config.toml
num_hidden_layers = 8
hidden_size = 192
experts_per_token = 4
d_shared_expert = 64
hidden_act = "swiglu"
moe_layers = [0, 1, 2, 3, 4, 5, 6, 7]
router_score = "softmax"
balance_loss = 0.00672
shared_expert_gate = true
norm = "rmsnorm"
learning_rate = 0.00709
batch_tokens = 65536
dataset = "wikipedia_en"
Below are experts of layer 3 (counted from 0) of a mixture-of-experts language model. Rows are named router (the router's row for the expert), gate (a neuron's input weights, with its number), up (a neuron's input weights, with its number), down (a neuron's output weights, with its number) and show model dimensions 0-191. Each number is 128 + 32 x the weight over its row's rms, rounded and kept within 0 to 255. Numbers have three digits each.
Before each expert's rows: a language model's description of what the expert responds to. This comes from a sample of Wikipedia text that the model never trained on.

# expert 20
What it handles: Word pieces inside personal names, often foreign ones in sports rosters, plus common first names like Chris, Maria, Alex.
router:116098159055172124171201088105090138125122095097149140107104151125096188122176082134049099082099100093113132105085109155117184192137141159135161127097081178173120180124177094155153102094146143137143184149130125105117108113156109102130068091082120121138182150135106091128116130084065102091094111142176134141123154111101083159072169107122145074172122115071149170103131187121092133147163102143127125163129100126171112147105119128141128097170128171094137189117063104113090152174195165143117098136172161135109172146138142105106169118209099112142138132160168118108068135144149144066
gate0:122102188109129143086140062153110126153080150096131088122118120143173200114116126108123143127134147112099142108085140183073085137099085164203118101167143132117147097115146101134138115122125104091158106083118139115081116167129114130117140117129151118153084131142160127141112128122117120112152063133146069150143092171126177139129109160169135144151152080093123154095153143118107131086067141096130081147108111092136089048161076131024085144100208139109097107128133066082187122053107124160112123140199149105103125092144119106158184091118112176085188145088136105153156033157093150096
up0:092131155115177123164109113127171179127158210172129167174177111112134114138114193150142166143112125162156122097190100140161065094101189150122164089178122117184146047110056172157112112120124129109110116196143161156086113152133148132167164137162189107129113089163148163112111102104134126125149132139157183135105133170157143123154098110125102191102163135138117105123130165150151119123140165107117097112130172134130148165148164168130142107087138132183154173120129177150124039134180088128123198083142086070111134129095136182161141154132202073133104165090107141161135176108085127188
down0:109069138023149128141106107052087088165098117189122161189091137104164128126112133099118167099123111131131153158098076081154123128082088120099066095095142113118145184152133113085136106139112130092137130104114077126083101102112091115140114138141103070183096132133083141106127132094137158119096122128099057098150155116180149146127109120129114071136139130128159171099198142142140112168123132190146096113153164107166112128088083183066081138104205160108172147192110102065114169109146150149116148152127088119169126135099135137164112108075101121118124090137049175154141065130095171086
gate1:186155098130110120099125155146180152049138221134191129101089120152146136097160132108148179144117068135162112133198115111133141080165110119173121104094160142086092156157155134114199119132116089133115123121112086120113160165159150138094079140148156098154116144131093140106100083116091141088142079149077098190154098119122105177170158154128140156170108184139115099056150155107087092142131131104142111110153141128110086133073139114141181118109133145121169167083114132109149141093112148177227084120194124104088086143128210183136142139161129119161106114106121171152138105172045100125
up1:152123101125149115142146176124148117140113126165168134166160179094131116124120106132146112074083098200116143112085097110123081120092076093143110120177115152033112116122153119082147138119092109142120166079139098043071085174121131083084090119056089189073133198131145139097136122137132129155082124102129130102077134062152093108109188123153152103116122108155137097111147127101128105115067126108103138164157075164154153139168151147092104082161088162158083083169120130098103113112068104158104098204104116097105168130147186123112094086080170124118131150165086126114180112117189091137
down1:091113141198175201104073109161136119139103126118114154136164114087138092153076086101153133128141159116115113133141104097144129180093124139104159150106117099145177089132111134094059093166117147084173121080112142107111094067177133132025142104086146133190163066152175159110161162127110113144111113141123141120101139123064130132092137192136165111112149091107135114089095128062062158071169163114127197176168145156142115143103153161102085170142155147203095110122092123131155098085137119150085091168109062180134114088128176100147116139133133098107180162115143121146161178146172121149
gate2:101215205123141095126150090153169162084103121037152141115144120140120083092150102161134113098183095126100069111136144133086156080132090100153146133113099092170112196118176136162116097075112077146152188134111154111140113164120088123140117159115108145079215162204121088185072134107088123142175160129129114156116166160171127140117140130116157149111124111143127123120164137115158158097109159048159061215150130143128167136134147148147131122146142133155139075172175119144067083144108107154162129129124133123134161078202131091141155145151162137109146108185146121176137107151082099111
up2:165132113163089169108152182133077136136098109092073161101104079116142148138087119093163123220137140149101130121135144074135148137161094182101111139159149112072160092144127151158088077132227107081098148135083098087139135120111070130147160162134107183125178161103125141164152125147119153136098157139097170161153122163189149124164058130147155103121170075175140101145152096124178101111145115185115175104139123098130168102131139087137040158157105141154141122089115089066163113149164084114155062115115108127177126104155080118116168098093114088119114161096141164136117117213079141113
down2:072125153145119158123130135161179124203138149147154141161070106124135205159192163139142139081113117183159158138157115153144179181129146111158156184074182163223093068097153122121155096148108163096090112146128094153155103144128124119096097119094091090056078126088116158089149144117115165128116085100144183107112123128027129078091127119167100111127198192155115129144132170144153130133085137100102106175190110097082064104116113166151091114153164148130153130097106110127149120152085089159081131103119155127121123130123130105108144123197175142126141082106106134171149127138173155109

# expert 44
What it handles: Early or middle pieces of split lowercase words, often scientific or technical, such as bis-, cascade, sapiens, plural s, res-pon-sibilities.
router:126075178084133168158101125090155081067078111151072110139109160124090121081074110128118111150129168165087145122080120131141180098107142159169178193083089137148110145184228116126159117112144097172184190093135096183191086113172124092105112157166123090116079110165077059124190170119134152136160154082152091121097106134157116185135099141138112096124157119128133101180124170153094123157118089143131134110165156102123161131107136135153121082097141140137119127085084158114184114089167121103103105178145120141130097127103125092087172147171066187113143133157149186112103121169129122109
gate5:124063134142151095127088163154149138077106124153101106131134101212104159080150088137150062163135149104114121135135120149149078132083110092118145105097089139097188151090123145135177143078092143090158074091089134150104171101152145120117165071131111096144109160134140158118104113180166157168107123089149152151056190121156182116088152103111130104165135111179078125099183116152132131076123176083117139116145116136173115076124204122078148092157196136097142082072157114082080028145138163169114069102122154115167109101145069130121143136083127136137169107107142118151157093083141131117
up5:092073110190120104112117131131122099066154111101143110136152126195140158164083116161151074094097162131078129178107152130113095167092138119152150180107157120095132090105085127132137131095068153118141118104147173119133134188124122151074154174093172142141116108151196100121133125122130120216146084098192156147128127065114171097130201141089135169079094090148110130110167116128146076107142164138174158137116143126090142102187119155114149191136122113172134147069081131154089134097043218083151110101096124128147127104129073073154163126062118149130121145129066108086127134097130135159
down5:127139181055180104133121168103109089181088123168118129105084131141167109146125172094184165121152104079098113142105146081084132142104109127161109113141118142106153114103189120147123104146142162116160155136177132147165139075161094180060157126153067106134083122154112166207067131148139125123118080212149173139143122118165133104129171139148098157126071119099101172179113113167154052108136158139136141114165093143154129143106141149075106147182134152055086099178121107129132123126079151149081135049134120112139169136090108134127213093067103136096154135093076166133144090138093164149
gate6:130112151106129076126123126157146100144207118128138150070139086145089186116137165173150095161068045138148111158097173109173151202171105114166141080133132079119133098147130099163106119088156142159117158143056089097111177153108142096115208089150161201099158155127140130116118078146089141133147094122120068098102108129080046116163105173070085082131122133145067151129207097159109133084142163093124175111065126126123106139136135095124087115101098110137112123075167127183134141145158087161125132134083167111090152132130127142119089162139104110132136174144110113171085133120067145151
up6:126117085103106108171126145090149128146137157082105147136171071157114129106119121170123121136192127178052104139125172081154105138112077117138132115146064184172168171152092127101157119112115169201144119139100148144167160188074194132132137125161137144149140158175102098127121099083124107139114099174097161067101166106114036129144078083084199119136130134083144109112157115173162121130176145082138144152046089138184103098166163152134103121138154127114070127138194136166129095129144132139195148104175128102174148155126136113163187088138099195132105149065099121125126116094119108127
down6:121191179115147107131139144051128111127122121130138078060127136132135201118090139149104130078107143120074135095100074119161109112118085142154130141115146139084125067177100178114151100144133096094122080181080137169149169144155096162136105163088122080095128166167098115181143149138138150150165106139110113165175217130116120143159139153143109150111106122064148150151134098071128141157118155213167114116124107054172166128177137098149201083112091188131096130148129107159135131133093110107128113115118173059139143172128153113058174134112123155148061159086074176143106107105164103099
gate7:039132113144061134142168094117104082156129093134178081139169114118159156163128145066134156056123114123146086111051129174101102103097147118086121157125142114072153124170146106111178096135106136171137140178156135127171078144105109089156061192136161129084111136160132145179103153109171155158177127100089111135114153110051123167174089109116115122132106145096126212090115148138138131158130159140107120127133134052066119176101090103160167127117130128126098131161115090119122157112112143079096075078081107150056111106121134136120155061118159091164101086145119105082098085085131097097
up7:048133134135137097110100098110103165086213154092119131142142119217107128101117083128124129111121130136148126113159147148124165166076143119145170122150165161139186138102137130121172102134092144164184139172166116099081137118093124180193152104139121139139151123142112148125108090168130148144157114130148170144123188198118186127148053174075147131117097078117114162124075140092158100106124182126084157123150103150157109138135092143110118146142141084075128175077108140136163150098141170119082054187121065167150110208166073142133157151092165135103126094068186120129162095171121070140
down7:081149171138110092118178177074111154151089096156148152196145143142154115088167133149153120099082074089139123091166136110068147145138109110118122192137136146184143092170127192150179117111199165153100130133135094103095094138050088139140095192146143076134138108174135142110121121138137142091079148143143120144165181117107147111153216130099142118144167109144129108098182205122148089132137120151141105182150096163096166132145127105117185133100105141205146151084102111126091114119154148139092175119078146181110154133166105143157194161057142115118094163106155096193112137151099161092

# expert 43
What it handles: Latin species and family endings such as -ata, -idae, -ensis, and unit abbreviations like cm, kg, km after numbers.
router:116129113181122176115187130118149131123080117099113144170151127097128192105137119160159112126165142129099138186078133137128099099130117125138125159117144088147094071122114183145181171099210102151146173127122144105110130206114092168140089175156163181148091112155207146082160119086087148153188174157092144104116096119076159162179134103140140167120094145129162062083093177116138104098176110136135130143109149042139139194046141115187090155126110129147095181139107164130161129168091132149150148150170103105157119118076155137129126112117098073158147155055116101150108087118123160153
gate0:161145151082179142092153165200107106117131108170144103133141146162175121108064186109168059135150137174103153118120145174179135144145115182152118138136116087148143107162139166084217110136173153164101167122132065109091142137110151153136135111164165161184154113077126074142127085141117156118134138054172089111155144128082114130145163208170150121074153152122189124140146134116197092126104113111156155118151132089153101150182145179156124123088155102143153132175132108132159119093110083137132077110167121168114168121138137132123135205149066080075069184140092156105112098145150107093
up0:111076108187115130150194138139217130122141173124105137101180188055132123161136098135132131149191172127128095136127137176146186116141081153100076076140108123172148129102129070130128128107164106124158134122123160148131120126110089107097099147139222137152193133186152178153135152172126157125152074156126170087136135115104163052141117112125123094148100097132091125115128164125166097096127113139122076110129097158146115107159059115109141198071127134165052179113116128174167117070163152157113066156121090125165112139143113116135139119113093103229122123137139137111185125077156109110
down0:122157131204133177110135122152131113131100136140122143096110134069100170093134158102113141088155136089075152114112129128085124198109118188069095152103186136143094059162128123192114173140135129100082167100083048104128143094112148091152165160125090082122167069157081136108147149124153112127174070188136123137192144118144119075124171100168075119138083100116124121126153166169147121125136179079120121133133098121133130076121147115125103069155151080168047083140144139146118102125087128155101150131158188114118128201141138113080225091113103117137140175160129121146111148107087159175
gate1:161126151162123114081120175155131129150140113108165156158104097075158191124153127129139137114152191140131109127121072107128154163155098157124159116122161051105103183148085108107140119110108140041163169151152130143112155114128112178103150140130129157177169081127134090154162087107118150062081170086095114051093105126144153167098117105116199093159105076096180140108143095158133142145163204078113139138158064169107113108128183158092102149092100108175158172140077100125101114139092194098091139131089084146185113124140133117082130096195113112154139080095092164147129146156179077111
up1:112072142117075120117163157152048076142102031102112194158131130134165170112118163125138171057143089148161111129091129139157148137087149152108151092154130133101110064073150131137164088106152108189164141106134126106149178112119122086120136084132120140178118081067083112128131114045126124108136156130131115124131125173115142132106089140099090123082094114126184128234130143122135141157153113041142111109089178108152126091065139135155122144143160116101080078095144095175180096192137124094193108096113135129128098077113132119114161139100137095149166087157065104112090131111136104116
down1:134143127177185125112150145155128100091132110157109146166110162059121118127117114144153126164081128143103117147080117079154130144107086126121113135081174103136102167159115156159133119142091129096129115094128090079133077136196126106102119194107127141103070103066157144106100133129160180173131146141089142176157208119092096092131135110105113152131175114070180117127047119073124160085084146113055137112102116093136172178165090149131106056115180117150089156143110112088190112111207104147151123155138113151132096160090126069144145112111055112137162197105070169158090129114162165154
gate2:090154128160105166140148112193127077120102088131115171200141145140166168127092110153091166080169098133136088093100133164133129148152070097164091139124092146129143107093137112131137157097073131133143122095173134097116204121103137085100113132153162212184140146138211066186175143125157162071129080107147110082104064122148125154107139108163156147075135083104138127109134147235126152117144155111167139139158132108111103142109139100149159189174102096158161148118158127122156138132174206118107148119167100148151166172099159148106149081108082121125144087125107162111184151169165094170
up2:130154171146114084148113158131148122096113125129140140115110080134130117134107155169110126106126053162243069083083167134169088149095115097090082098135060068144111126058066109159095166093073073136075109090174087119055125176084134135159161121127144145120149147132134117104150166124144166120180075108140129102149147130121122142153126119165156204118106145123165159131145085131140120117085146108096136199145141229129113089124123101146133125172129138165096144093162153143120177166128169108104098109111124177171088141138134130131145091171079149142165131084089160153184143139083121173
down2:162135188117141115087174114083139100129154108216134138160071128098127118118159144165086091134106092124096158100088176144118058192140138096105106072077121124191126172126140064127144151126127148130118119147129095131076147170093120123176149149121090072088116151098146182205093104062070165121202110120136095146124126117134166113167129079144101118149107062146153164108205130104132137151127159089147136125102120191137181047093131175094177179115106126173170185149133162052143105113112136122109147109149149135112124167127126115111121145144097110144194116119112121141095105098136172147